From a checkpoint of a small mixture-of-experts model trained on Wikipedia: 2 picks a token.
Below are experts of layer 10 (counted from 0) of a mixture-of-experts language model. Rows are named router (the router's row for the expert), gate (a neuron's input weights, with its number), up (a neuron's input weights, with its number), down (a neuron's output weights, with its number) and show model dimensions 0-127. Each number is 500 + 40 x the weight over its row's rms, rounded and kept within 0 to 999. Numbers have three digits each.
Before each expert's rows: "mostly gets" lists some tokens that are sent to it at least half of the time; "gets" lists some tokens that make up at least twice as much of what it gets as of all text. This comes from a sample of Wikipedia text that the model never trained on. Tokens count by the router's weight.

# expert 6
mostly gets: " at", " in", " during", " from", " on", " between"
gets: " |", " in", " of", ":", " to", ","
router:490501543539561489474537568496502478449524417462504463454491495466487536537476468414505474513441490451511477519505510511474496464517535498573468530520490517448467516442521464516468589506559526517503489552522500479482425547495504515511500470523551493451475437539478465527551497553589563491564525588504525496539548524522471593525503514479536481584522557520436569458532489393533459421476
gate0:525483549504439433496491540525514474452492528453507560489452560482458579497505536502575396486420486580580472463508500495472572486521474478454482453554528574461489483500538522508483525450496489498518552507477506480478540453493514528499474386471495467510421507441567493482536450509507478527460557450500487464461494538486509569476475437503532555505545447519470456507607502446502472449461
up0:513487567503476602593520550470542525514470589488475535482501536604478563466480563531571530457559469545541517573524553460459423524558508514538481532518508506502493545502487448473532524510525503458498516525515486461525513409534462459540451463529512468534513498548601510488451474467488428496495555525454527527565496488499462467515514482571465581543554559524502508547527502523504526516485
down0:501486537498555527528451509495522463508551463455434488520470415468440474474493483537585549480461428489520483491447535546561531478453452470555504496492539456403470412512461489441445512464484421487534493499459458478480524542496466493463512500471406536491545471506511494477449482465493476474483563544440476495482487515491532619471499400478498476494485560461453498544500476446418453469509
gate1:540558550525485558508470563480478450454497504486517494509463551477555521483515464528559523512530538458584490593449627611499487551498496518465487524523499503437551446560555487541498473464479505552532481504573483477552444559577489511505479456533504457540463489557505498509540557474557529472475522469521512448516520523525509576431530464519522513477549523448479504563525471516456515426469
up1:556387494553437526447483450562490441570533543551467462532573541578547511485528521489449504493562470516528514415486508472436467463515495490465566499465477543529467415450466522524481479428540446533547538483498534508477542504531507474504553504457479554483551478499573444576485542532503524566511557502468471507483501526488475501529460471523568523467449502542540506479446448537432495466497
down1:457580511405525516500552461485540537520451550412466557454482431439484464531483480510523449485445515518439497515475526502553551562515451497494394516490524507508526542516551488487426490533502444468474526500576478513545512527504475541500526539587548465558486487561519498453538505465586531511473494520583535487562550489537539465429527509496425473493481481473525507525467479495547527585520
gate2:462501560504472441455535538487490574518500491496498432548518465429474472523519425497482478475461494445485545451470548505573491468582422462493510539471408482477462420468542473583467578431510571510509485474477566527466463492528467535476495463526446496516493439604473501527490524540471511522512489479424420532549483467467497475520468531535476561477441486529478477496525464463550466465542
up2:414459471500485533438503438447575531514486496547526525502421434466537529510547496445549543482549525429472521477463502488526508480541500455511490513482525442541512545500483471489523511494576526484555521473528445516467526545447533488480475508543568470512505611495417558445507505507476450486450535496376432530463566489584516487534516524516472506475518526491521537399496483560520502471450
down2:467488493535396541483524498491468504438509529533469511477456503467512453489490467422515496453406488499455506600526516500451519537513472492541472424390495476519484454492547520544476504490538444535460520509516479434508466511440518465461496509454537498462469560523445547394454465468507507483454565447520494535578538459463516474560524498474434565545474499503422486454531552557555501492507
gate3:477537526478495469523548526522548561439458554502516491491497494450485474482531531546454462481426449456515565497432520510498450502520548500565534551519542500580471487531498463447466436531486487472469456479459542527513558410542484451513474542459406564529505505509457586470548483427501509552510579502512454516594453469496493543486569504496485493564526477508514475492572602503509479547493
up3:521497518447472491510544547505506528442541512526457469516439637507433580489562522542461518510507501549469482463487438536544486461505438469549545474504480517544501509506456466607472552455493500443485512506507532479552533464484533516484547542451526504481561457402485528486478492480483500481434494576496503548527479475525468555483479530486479513450487405487453521493511460476382457469428
down3:479510564495461523497487558539396497519530464510495503471565522559473488523540537522512561476491543499564508484524493453442572462578495530538452502544489477507473525509528587543449606504437457487480498479484494508515484560515487568454520450502530539438537488480494499453574542511429554513436490529458569559467552452433512544485491572518481458509491516548476588557488491472516561484470
gate4:501568481524529462548532518541520508480505470523561503524566496491593490409495452458474415524506474532527452493569452513532465572487479491446496477497453529497529498472461499428488466521504562546515453471556462459439512437538460498497495512426473520563449489528496570437475469629523525514550483462545543464510433515479498534453526472502473517487525477491494550501434457484611481483464
up4:500455539450476448483507415470514427539526521448543535405480488482512465484448454473473488468529574504413556507514470474450433478453495522464463585478514545583486490453553481485514464531535498431502523496481515533498502488528514532468486565523460525547469509534480557540490517534506501496478504501506497515496424474455525408454456472430586482493586532449504427481481531540457404534510
down4:503495492567572492525473501567501499472473506389551473477481457503425532486486472442563436567486507492505463480422487529548550518485474515448541508527467510527461472451507479511468504488537461466456557557482496525500486496435520503532422579514524479479450562484502547534455477529508499455547541533525397499519512499493567499480505408484454546566546544457487502426442407469506491478561
gate5:502474473524515510557562457443473499438517510547484505474494490466468497474511519501523506479495512473461431553475508483494482473523507499530496494524494458467452512520554499479450558474532465498480439536563570454458399532496533525445504491524409453559481491510565446477478513545439479500497486510506494532569588611528459512453464442518508511482466500550533582388495461592444585529499
up5:555470522451551507507502530520539466498504463467496505458440393532468515509456563584466477564464531504580463500540475561507481481505448497583500495481552532453540536387442497542550536433526521497503503521512486470535429450500534546461441537489529446485516476528461548514484532533444503538470438463512522441586567496509491487555511525469438496489528534544532515610499517470498495497544
down5:495530482474516506490542512469436469468525431523508433485508491474461454561453491509426498509425513528466561531519433463443534413524559423519552413477477503467580520506438527497482472482474518462531380523535507458504510424485494449478546447509529435489545536498460496559448541524444527491550466397505512479528480460447540530500488423496493518516474522536511474548545533557480508488488
gate6:573462488431450517410516466479533496474538534469482525540539518540488497526502536508530528534537573546504429493490467521483551512462457504546438526509400525483601491484547503493475532538504437538449524564470427521507481528456578524535523469506536480515519429471471460499565519559555425529509488490513582504448474490450474505436502526515466466560507577507555436503438448478454473526513
up6:509520482506526453478563513535552502547528542454467541601511465494512513483499546523497460446478533556455482438504406440523448496499465459492460498537474574506464467530590563495522488520537554388491535480517517492556526498503525512460528410506511462555454501596530468469515501467546421520514475573518519540543502575532424528508530496581564486500541479499486520468528472558524507481508
down6:489508451528524502410480444487455438515506485443527507479522503506513538510537627452499449436614470457534504552534542530570477502545593502506558469472524537491573521463494463452523539538473517444461542489425534466443500493479496497591458516511508508515465426478463471494506533574524514499476511467494570491447520485458493447526553492554483490507509531527597497561448542509500520502503
gate7:491483519497580456510476501476556448506455515558520467508584535471484511421485478497464462565514492461528506502451534473473566567529562514499523522476503502508470475455529472433499529600565472544575498571498477478492513578500544536403489480484470468536518541528451537485544562431526469462488562519536495471420539470472514404427482515452543521525555456455468486449531503490479502551469
up7:485446574413563532538527576504556518494508571541536424454454409433478468456498484459463523508491441536485509492489494458474495474546481440490500532567489474538512499475437479464494498496577472483544455495493527479467488500505456529509446451464508567488474587476534500471562466427525490408573454561502517539501498522550494530440516478520444542454504449465438541559501550497484521547502
down7:449555478522489482405577570539492539453448515491527532521466443498470482508501481460576514536540496469509485459440483475544475576487466499471513487433552513484496491485483517502541421501462495492530587473446532457437550597439435472521502441579457558507532493505532540503481427497523475438496484544581527459570507560520549513523495513543474490508559507474507550458581494537529499465528
gate8:488497543497508506455488465490543439474524415520451518514520541487459528553499532515574499510544579454520466521473471452476525496533550554474464517556487459448544532450496508594489505466442522467507511394546560563497411453499417540428507443542513468521535481494532467488508474548492476463481416420554556428539504460503492512477478532535539448489550479503488532502497492546571433483476
up8:496549559568485482412528541485516535541509530476438503477528526480516559498505441466455540521478536490488487534515490517477516481529521482546483511534519432489486522384507493561600521537552522527555483427483544533516460489491458458516553553512440591573438432502557539480540587518502494444537454480514482378539536521572532533481497535521538529505488462490511505522530459516472547520468
down8:436515548456496522529549502499473417584473546550475504483459530460505509499495512488472510497519499557526512541522446483440472494438529498465431483497494498496445488492500419527482542494534523466543487415511644447576545507575490561436518491506459516523469527507484514414526469552442483527575441494464536564469540484505514523527489552475445426521490515498485459530514444491582491450462
gate9:412574528445532509451572524521472531525461436511506497544513467450485493559481498504577487562533562526495513490487495561471491554516509475545459470503510424471483530507564505418385546502474445527446497475492494542510409483565525459520454552512468577425487480502469523513512473450521557503466565487508494563501527499558514510490544490496478520507469527505509552540442489486394495504581
up9:547515460523520496505494537498481504555467498555570590510446479498477483472518492572527563485484476485472488469554543482434493537550455545583549524498500454501502523530525459437463538524489404471476474525490508466521537530597442537570538510561432520490488526541453501490510538506533547518560501505533525548539460490476564584472584424551429474517564463484498552491500487502445453563475
down9:450526441560529522517487533513456460389440538523455477482515435557521562567465550439529483521500581470475525479445480456539498487479539504511495514505505509569559494425497509506506462557494511502493534493484526465613521508491539454487511518538469525480553512469543494432448536461459528545523572465532529495500583470540517506409506496504540557560456554522542461521512486456527392476513
gate10:472483501513566509479459527516488489576444482478575493467467424521475567453446489442414537500512544538503452470543492523545475447436503511444501525493546508474493529487543440523457462502471584533526538472519550459465470506507500511538482535531515493405511481509531520524478592473553495532529463527568464573552586583489487530480481496433580481535531484519462588480465503466461502433469
up10:494496518501532473474505459513481532535442503536569489510459510581486547457520497462435530538546510509529521454539412474509438501505499515469466453503519461462530562599576507515488468572522548561514593512493478485446576502525474593491515526498558514512542446484503536454479495510568523541363497512489459501478463522546497551504526495416510516515469536481440555507509515476495494461597
down10:523532446558486514557496431484507475554435476522482480448506554474537516537484510468492537485587520509580470449536468552530521487502520542546511434506474378504516485444497527524520578489488556490490503495471486459488441521486486502520525537461463504512458497490566485461523523523500525437513603588545551482504501458452434477472476515537503428480420434449489435529459592467558493469485

# expert 3
mostly gets: "|", " List", " •", " ·", " Location", " Total"
gets: "\n", " |", "|", "-", ":", "=="
router:503474499459517496444522501472536512492583481526498483447471486535537475484464499471592475515473490476480489565530474457451541515563515405496524549564490561514571558496594543584469479468521578538518471491530470477470463506496469543584415532528511519518471456576477499525501400531566546511577490541449443489502511499509447532487505563494536457514430474539538574517505488490504464486511
gate0:506513505517538475479420538516515516457386573507508496462525560540457493540482476489568491536484521454453490464491446477523429479550538494551556494479477556539511510483516453479468543513518517495494477510628460515419451541516542539456465507473511546529573477528518460502457481459516496535477519517497483464497555543486526456487554579490488381455516500512422517510526534440545455562579
up0:517398488548513498484529549503516447573517527527546450420478491549481485522532525567594462522483483458524504512514495441490519559534492517479495472480573582545566518521507430491517372499551460503509486490537540553440507474491460542505489530565476479440537475512547459525552537500474475558452490559444543496474528429531495489545542445595528523529504539538525509485551478456506475504528
down0:472502451525454508480503498470465566454476507459397550438476422432549462441482453549504515531520496505445402550542481507468616390469511557554470539491483540526434501520480459511457475458507427482459497477454546493513458450523509498505507486517498509496491479546443516483475490479495538487432501484489447540515467431529504487520459531557522525526490526555477430533507435461428526517563
gate1:554561509478495414446572447526575494551594519507455501497487558484513451459545474519511484434487472466513561531523560461534512524525571543519547441476469487549545530474572502549442562481506469517506498456495479480521499478536499510502486499543499492478460527571529535524541569506573539472545601490495402516499519499453507550495494542543514542498463506569562530497437503487452503532588
up1:536499519565491524531495497526461543533410439446523546547488559536527432531504478425519586471532447536558541518558451413522493522511503574450529542470474413495510473516509437573543505508494508535545487531458493588513487508489493569507526480520547476511487459529510502492493552475478493495494435482529489494469448565605459532462483403541532502494527524549459425476535514463474493539536
down1:480512457428520473451534504553552546572498508515495545478407477489508515443446515477532502445456515446507464599478504514554499430527495505477517547543515467501521530552520506508477470449449519485507468459466541569537505463523502419659474514530534536513479466546482480513408464510565502534598573489472501492468530471476484552553512516501560479463482485516536518483490448508484535544554
gate2:554583479524501495490504505416552511453475411523464460495510491505488520485460518471544449584448570498550476483554525426462481519530528505502489505506468437527519443501503528580529494442501457509455552540444442479424513484487494519498525501520515515440462555545432506563518440540501525457510541447464528507491510553516513612521440470472457483545496438450543562468493495530429524574537
up2:453471470517521465534508465433542440533525465511553510513507468505553510592473494508524543453490513508538486451497490446536421472496562450470510533465472504478552591527568459550560463514523534436491522459451473399460508539428483523480527538506549495432508515489466520618463496488531491501531497601420493494460468482529453558529497520525493561528509488493513548501534391508502480537484
down2:484452488486495451588571444537512484590462454423496463590474489500536480539515523474467518442530492508485483470491544447549475514511487513503435500487485522513498542461573496492537477516490420468523444535452430524543457562531477471465485435507509462469439451436526475431470499452541484459517521468542513407465551535506543501548505572464499502491477496512430475520466479512587442423450
gate3:497524502471481468451529522491458554431502523507504542533477514515461502526511496516432473533525428473482527554555507453511521498482464460486484416525546562420521537570559523435523488495479486448557476480535457551493448454512487426499520558520514582512502480482487460507471524492444506513600597520459479536427507435457447494513535406466476453531488552530503525488508555497554456414430
up3:537468548485546549538467541455473483490539529519421397519541569457516495459484500518486467523523477537454566466503485536499512438460497519467488526485507536478478500460472470489456500475474486469490521545552453408531457474542479429520492532452431465487525452432503475487542483592509442515578548508455516515443538451517555565445532533552501435455464475471500483438456555560411540547506
down3:581547481480519516497386535426492465487544535462517539491473505512552521453445514461519479529519489417487455547496521471476549486490469492469575490536489499489486518431491585487521488514496494545600472492478430514457517498416516550440447459462515554464469465495445514517473498488522441428532541506505487584437498523555507527471481476475494502508407595541558503485467463506559563524482
gate4:496427475506508434502486613541480461478464462514482465474522495538438450573534512495567468535533557483490523466587534518493500454515443537451468551535462553527602469472511525522499487466497543461475542476420441529475479505399466533482570588533543549557488518475488533552497513543488563427449510432516568516527460504500471567504501529480522467507470542504486553509538520508495535497475
up4:505500458504541532516540485503489523458467487471448480437427515512455517543454515456564516533546482457417613551538495494455463553556484464549552503505497502462581499512488514517579433557474484483523497512550524544487520465453498442478514503540485498593537508485458510537586529440454556443469488579541533489505466418497504553508423557469495570491486488500533507517527536501582450520481
down4:537483434465461519454475513503581528573529514544456489489450471561520479509462507499517466483529484475442565615468431440513476423537518503448482539527546552578541569476491505433499532477467515558470540573552525551526539448522445474503453463503493511521457531511504499519512432503561469550505512562492496518413505437561466480519570542541511513560466490512524534449504508549456475547484
gate5:498499460498509482472531504516528488507550476544550432463517482550441494537492490535587475564532502483464462533527504499482482512568530488502493586559439461455490520481553527527508485528457501487436406502509556468443557486475442557510481431533560509513504458543588469569461518490562522510521484575479517535496528559562560509573420476506531533538430474516539551520515483448498493586560
up5:509538489506529510558470460497491460551501503547518580465465551447522519487475436473424479546463487549434526454473506551525526499502494516474500532505456605495537454533454486441496490506533468431583499475588509467563468529505504451496567555461507483471516517487452507532521517582504526496507537512489529447587493454388493502448533610510499462447513502476428492494508544500577453476489
down5:483481458499461539494531568559556517544404442503536494435454511541459483481454505506493494539489489533471468496462516471522485549469469493500526470511453598475469466593528571535498442463554512536512451524524481509517479455531438548528526550518545562504492489598532518531489462503466541508519450534485558561487448417600505525509446517479490484468519491530469460462487588564527508492594
gate6:583493512529548453523513489538528562550422501530500556481484528476549425454492498532483470497431543495447454527505500467409513507585494423512460484580447487507546534455509457514473524509475535489506519476468483447515483564529495490491489521526505485388524524516456588512516469440543402372463493506505512547511542533501539452514453528515493482465452494490481472514535532576480441475527
up6:557409524572538472509491448475493508487509544583507470496521587524572530511518475503548470506431574548463491447471466474460506378458470477484508517503518465429532440475537501521456528448466502433521480556479581566478473498472527492545475471538528496469532503539499500545457468504562469522404464497538412476490510513472484470483489557481455440524453516544473498519540467489501522592473
down6:477475471455452510531509484445479515496449467470466479494511501539516520507414479516521463449499472466455432576454514561511520531481468549533459491572497494440471484470447500467412557566486503502538445560530599501466569438523545490482474518528525527510562501474519475496480483474572451508512479524501505505431497452539526459597534569525564505511430516460509480569555506464568503562416
gate7:481509551417541502453545420467534489510469437483471482494520516508542485566504539523579514529485509501586433587432537503547529615501539503528489412545555483427494565549572512527426513518555559532477516546479477478540518474515487531459466467434478479534448510481510527503454477496523532531552503469520543516526491481501506539563604518557534518519515449504494529469522522518466506435482
up7:436465572429479494465507539493493543426550530443503567402494546539474462499549571492540517529478474508446519481417478455509454479513514500495528554553430428587464464554471458518521492506475522498467515467475405554484509479483494533526518426443473452507564451521509464425497441523467522498503521549488490504495508505496506560516435475469471511492518441432490498460499579448517485419473
down7:503434539535423438571511531555494441565536521451413539486568498537518504500547486528509544473443530470418477470458492514505450475480526474508477461467550502491493444506476523498517459443524539468527422519520426510462530485458447454526481527489572497450479499561538520469548491447525499512526458550465549514460466569591469515471624490579472480481484448449523548520513460533500512512487
gate8:494486462559460551460454451476618448564485582480546527558524554481517459453430611480483509574485514470545496567567495488504459464511495571533475536462468487527473458458524473525565474476498481549515504554521511494466510586466516532472479545529536498466524475404489457569473552517529452465544495443510519453469472500518513532493566514503500493549440428470477524461460516493501489489550
up8:504519500478488479483513486418568498506435542496483524562524511483509468482488489426488503539524499497460563532608558464540536563444479502527516484533496477527494459512495510544454481489536516524532523459488521520494474556470532421473413504505553499523512561542491435519494502553470522577583488536459483455501433480475489567479582484521482578536476422517414492489490583549600517496564
down8:455558472515519507402463502453478461503526505558577450533502415452482529434425557469442522522493539549511500497470516596519497436473502498526512550500493447462476430476423500558478520552454512572545478521458440441439529479488502549459464458484488514442502459510500459529499560477436471508509526501492562521482502531547576521507506470522475488505409506552480535483426501466541494488578
gate9:485497503439516513489567505457532469486492405548506569547558520551459582475493516574534460470455567461481483510491476551489569516549509477531471493479529545514541457524528489532465470480524517522483454444442483524512400523454472485505503585460459493531422592544538549509513455535553484516507535449485555458437482558517505479524505536443549501479479507484509589412501507482433480558519
up9:499505491530497537503559534512526474546487590429510492499485489502435541497503436495506464511487468435462536463501468582507451542518562453438527485460493462632554546524449547505513492486546465525571434452458522473510371513503474569496460444524447519476507518511567547565462499539451514521449501497493552542473486493520560497536439517480519521505521459491556485435497511468420499513529
down9:538540519483522401454411464538471564492480545435481580512468498481427527498501482490473480448514469503496533648532479414498464496523547494518508540518548501513527525463559456579526476472493445558463469531444531480441513446461461569510506493446507439468506487577385501514526491493517489493506487515464543480497558496518531480483529452506465522456525515520517463524486545549554446481538
gate10:461452527487453460448478483495491460442498594508480525526551470497550485496522570468567528478532370451487543556442494557482550529522560470492477540550494471586416517527497540531475516548464524572502452422433481504486452520472543439472529508494515464517498578521537473504432480499514451448532457539481473463501613507537470513543524517477527542522518453485533551506489502510481558503492
up10:452583544552543499521461516536488530526478489539475487524421540520435477502502538505446462543467446523512450568454565543471510490506415544519534526507527458481507575479496522479535506458451495564508555507528530471526486477406405498490444432530576495427493499575531493482445536536496439449485501546508485590547497488454523449462478429456513467491494530524489570481571537516469495524482
down10:504412507505483494483499563566570474491483488486487483502524493513502441529437488423494531510528566532483505491458409510493497500518423488413533410500569458557488456499455502516434492449465409447454469564474477491467556458525514481494471478470435493549517529486534447520513502467519511488511535545618492514489511460545531537510469541564559479525463502490538474487485524457375463534508

# expert 4
mostly gets: " which", " ==", " ===", " when", " where", " while"
gets: "\n", ",", ".", " and", ")", "=="
router:515468488519488538484512543532521504502525408512510474472517502532552511494494443472513462463509449525494477526498440477503501526488524490550494517587494521525473513499546503561535534458537483513477471587546442510508453457458602594515490475501510432480463502543384462503506504543590499470509458506521478555520565434572482610510590478412524552494512504483461504517470503528449417466497
gate0:388481451513415527571528500561572519533515506485507541483422455495427539512570544468577476511546511507465471463510422483474445536507516493516459494563507524427507541468460497472493471535520502490489513496540448428405461432464524412526446495512518530489465465504469421477487495497499473468523503589537451529460536487521504539511523523509499561501446469495451566532536496482478466545440
up0:447458535503507471593506511545421498454486470461537483543481508460482458482531553558528478511534501530520508608467519521503549472461496546477458501494409517487433575510452532493586553455487461531478573479540487461498503485525433458499467530534553489453507449491559465454445552500547492481511530452526585586542499564448527492432467483497516519531488505458459577540549468527522509444504
down0:501518530498547523476502490465495577591462518458487476523497435549479518498457521528534502498540478517494563529485469582528522473539571515551541502596539467474485489543433528559515463486478529471471503549470491508486606498485491537492539492531537491540529484486484476535565598479526543464462549485581396528368545475542511559534468469494500555489532495524509488528468556450529447506532
gate1:596513464470534565446475524504464535519482409549515539518467486450461474546531499506476507538457418482488515515515484504406486515486490499494508480501447498447512482444460437504493528513568499487460524575488472516456476546467502495459515551450482474410523405556531492465510506503522483515491502519610560547471472451499540506422476579460410515474489560519530506556523435541467547517560
up1:548451534496488510465518474402506547479537500511499462496635465543538481509564499489524537437527536559465501476448446456512477521416534532477492539471547483524544427543545552535473545522521535454543478469510519496546483550499541482479515458528505515508465469513426514581507582475445524450518439510502531537388464399557478516499484494471464539528456570527498471482545471500519471482493
down1:483513477473456492441425591499502466478544503535565493409492445582521496474616454588531487492484594511490545560518554527519545498479381482497537541505511453484543473555469538494487516538577511487499453484426536474518481525439524505510576443459490540527484508474460504509495527472465465497502492500508468508457529466491500496545501477544544532545500412509412513507503459514434495474510
gate2:434547479492499515505507498457614506520488440477483513511449545516505451487507465517425488513433485510569475590488548454500508508507441507529495514508529569533524483487583498501479482586516509538477491502491516496545461532450550503480549532480457514426508455549480511521482479425586502454510448509550456477540548533531380457509492507503454572544448405541505536428486487516447499544543
up2:511474546480507481522484522476548470512492540527494503485543454505446493449414390529470499508495520530505448489459543490488438445449485550560588454481526489479537461447530475526478439527422498498482454537511491637547479538427524481434557472480450510476487460523497559530532490458461459554488440557590521453495510485469526492482490474539507520555509471455452535518450492524420538465543
down2:476512545503459549522520508474556516439455546504524452523530442538502493558513516526478523456511511463507504494476516621553560421470508515550550517418471451461496510435502452463501507541533498405482451542477513523543572514499507489465475513468437437493520492539566513503530538527466480500523458523602511452479550448458447428404483490507523526497511416536471553495519502564524487433452
gate3:551554508468529517470547489493459505457555484477494478570465449479502561559518476463571533504538542514567535415481465477501517576495461526550498477522478597445540543537498515523508488478486464493472551445530478501544476515440514450455524440380513529457474516447493515529475503540510517467525419460426533529490528522492452593457600528511528508558548479541542512533506510504508468430456
up3:487510475522526487478528526504497466494538519521503459486526522576504465492504524452620552534521526512472486459472492524449565441546507516407496572519515502443571493429506464464477547497458487519456538447474572498460559473485419477479565551547491541540538470486541509504448490504551514496555504576514464453542525569472548452436503535451518494476538578521495560458525510403512493568552
down3:492461562390561508422560457509528552517549502461552450520484506477468571505430532497489574531501531393528572464549461538469522446507453523514472475490479493517512536520456511475508496576576443533492470431495508491530438465536495505552519551527470557521504511510523464536533497527504460551534507526505528496470571547477550477480548459537531533538507461524478481509589458421497545441455
gate4:481472470500525443503536519457493477509573493428465448541498512520530517457451482497521463500535520457497527469546459495554517541443488439592510492512501540500559543500544479470474556469499558510538482424476447481496472505496552472559506503449466554554500514521451485432466472507521538454436495459441424565570553578520535539485527473473447571498653465497505484481483483569529524490531
up4:558582486429490491495471529502459554564564465559492533456507543477502481513502467498482543542530477516460404523515575458441477464524529461424536467517486466503492555500454461553546467540486461543521444523420463537458513504438530482466510455519520417434576512486485446418452476484534450444490500488458508468557487447553557485492510507422488496503468506510468480396475490456503451516489
down4:502502521548475509537510517502465505509446547449507476476480514510451585492492545484567492512497457515499418452487517565495469462540555445446476525492491422505472523522476521446474533521540455373464534545568471443488486486556522478494433519538438591468450481496478571383443494507508541530491529501503494509468560569482490483483476502524534442457484559566486540459455499512568466464552
gate5:473492494467482478501542525540399541544490497505580437513553545515595504425478438456494518523558538505476542565565550478461479463463516591536512512560509481427521524520491480533481489539492428493516478455501480560609492515498521584546479526495487483569554431473450447500459502493447505565434475517511484435573547515485489519457519536520523506510454534530460479532520483546460482486530
up5:433465549493467501465517501546468542445562499425549491476515486511537487560508548512440441467578530544471500508504579541468552469498530530471507592500494480563501568417530422525514500511547470521507480462451525502407498486457521475521419517502524471464524543569511438520527469482469493569517581536516499451483485505568535495508471525577442481500463464538447412486502438460484526504468
down5:504544563468563511494469394548525493475518465493476451533460454492537524503518513527543558625410475480455503635445521529445480538522529522480508531523486466486533540529468524483442513476536431484456481466519529505506564483520489461494554561507490527531438473492545514541456526466539512481504472534518432457511446531483480465502490482477521438475472539540415433503453542548482520433445
gate6:506511495433517539587499530516481503479463477432414502529441503495566474498500485486503430471509607519505412565539492444432439484475475546511483420534480460506507477432535492479493506427516552468478534484472446538508522468503492531504479486443471486515473480465464474465540522540492474504520497465489452427555568453489446431503462464509555526454480502543563487535390537544431534454520
up6:524456525478489474513562493494542516486544465522481529506479565492515531487560486539469509521461458488569459441442531521471525532512477509536392520430526516454445483470436536585509492521519512576506480524507458549479459510520561511456506533559465455440471529573483500596433506475521535544545504470478489501415517448486483548465569515517457526459404537509540540493395491437520519483454
down6:546479543476503513528537437509555540480525484570485454506514533515531476535473482556502534455517498512488480470497457578537453510489520471543489541467590565572479538498474496491471553569434464410529446461502519422545513438551581497484515537444513478548483472523523527567532489546468520410567529443460504503526466510444544502559566487535471487528508433512543495472503556405512498489439
gate7:494499484495473513442509533528499570518559499516507508503559477479511547575470519461492501506540485538557502579519432479516512556431540442538491428470483533465466622445510525523517511430445498483468545549560497499443464451503491459493408533541472511453514526450500467442448481525486532518526457551476528565475520414493484523557562559499482501439404490558478488560453557517519492505480
up7:538540509484524549518603481511405526429560548525502511499521464511459530507511432483452514403486431411585422437488475527463473557430506587484474540511444466466478488508547515445475496519538538538458547499512511427507492520475482503497471524484460615501446533536529534517501482474487462537498522542452491450486551438538490506534502488435469528490476519479508451508558521566485504528504
down7:508518508507459462512452533501490554449466564486464481543451499534497492491464500518509518477522503534465493454479530472439536497468458533569425497563550518511517557488516502468456433512440476488459476519510447524449518544542471526487491514512513507481452567496517489422439525530492547532433557454616518477528503492566591508564580488562495576486455500419509455547597438513459538449493
gate8:469512516524514548538539519486460457497490362547513456529517423467517532473540508405496433490445582535500516515545487477576513466499541538469496558509462536506469482496436487555524523508487510451556439509580447480464473415538420478516479508537506540474435509516482512526501457496525494506479457531492487524493579507487447474498475558528524487502563485573498415486544545565431551463488
up8:515512553432506479530534427488522472498524494428512502543540508509564426507541517502496507504538543519407549520422577463493558540443539410447475481494560465502544523525519458453505475474528487479521525583453481495561503587487421522531548523484528471491514484509478457532520510464472553483501514435450459523564461498596554481469514598476476461462477514502476536489484438549522512426514
down8:514437533463454500518504452443552546465543432453498542479482539485548542530473477535462566462562524498512478461577493475494433552513508505535457516470607519544501513486512585538541521475469438501504423493495425545479494424534476497523491583566486512513525518505531516491468543556533414475504510397543469564508548528529526486463496463462451498580514455446464511467517446539496481539507
gate9:540505518489474415381493611508484491538507552559555478526464545529544497571495389505497514553395501498539424523463535501501530414505505493500480509476520534456529544504510466509484511520493485490490511522571509549527431436512471491464494512520511492529510510557469491475576517504474502513445509555451471401482582505547443478427523494441535507527491537526531519519533435530501506455520
up9:562500477488478456495381475487565534542496485433496510501487496466508497473558488553558430506476519491479503526533508478466463501500529513543481480499503412491525430558458488515497482455489521547502441503491447427492540475564513489522461571551464465489468553438475483459541556413559507522538466479445574474462534595531541476549416519535446504537468487493452439433481536534453444475502
down9:485545439499515469593552512576528472496501506540498514508539502538488512403468451502500479471447459537498556451468477475563494437513494515513535531455480541469487544581465444507509483559484539491464490514513491475507522467589485531443525489582574484503509468516544513516439516392489419502567475494480498524493470510530463598499524555492457443421490468435488535490465556499524512470593
gate10:466480581457493538480488601516512498496546524534523434529521477463519488498490486531457410535534532463521441478512546469469518509437535472535508556470474467468530519524523451496509548441521539440521506481446393470493428492460505502480522572476518526522455537538521425552553502439437418413485520450540508570476500427508446482516532486508488508523521536467469444552492492510526413457562
up10:449470449545511519442465432498459457502510519505479548487528492519570542514518509489518614410455498565409471566541467572543513469505548501482502506510559473507516509470506529446500503535411509478440513542517562519500465502517528529483486576495419488452481529419511555494525420525531520567513471483502486464474381482509565462548546466498500531511521483529518517477528488555502504558438
down10:491472413500515533469462473533580518539493545501500519537497491544512484523478549551537551514495467593487488504514456501483486531565539526543537537506400455563477501508558518495542477471513510455448492557512459477478467569516522502449518497425438490547551526445580411411526551532434535494489450529454519513469518522576476555474529475480492465484518513505452433484588480449553516447463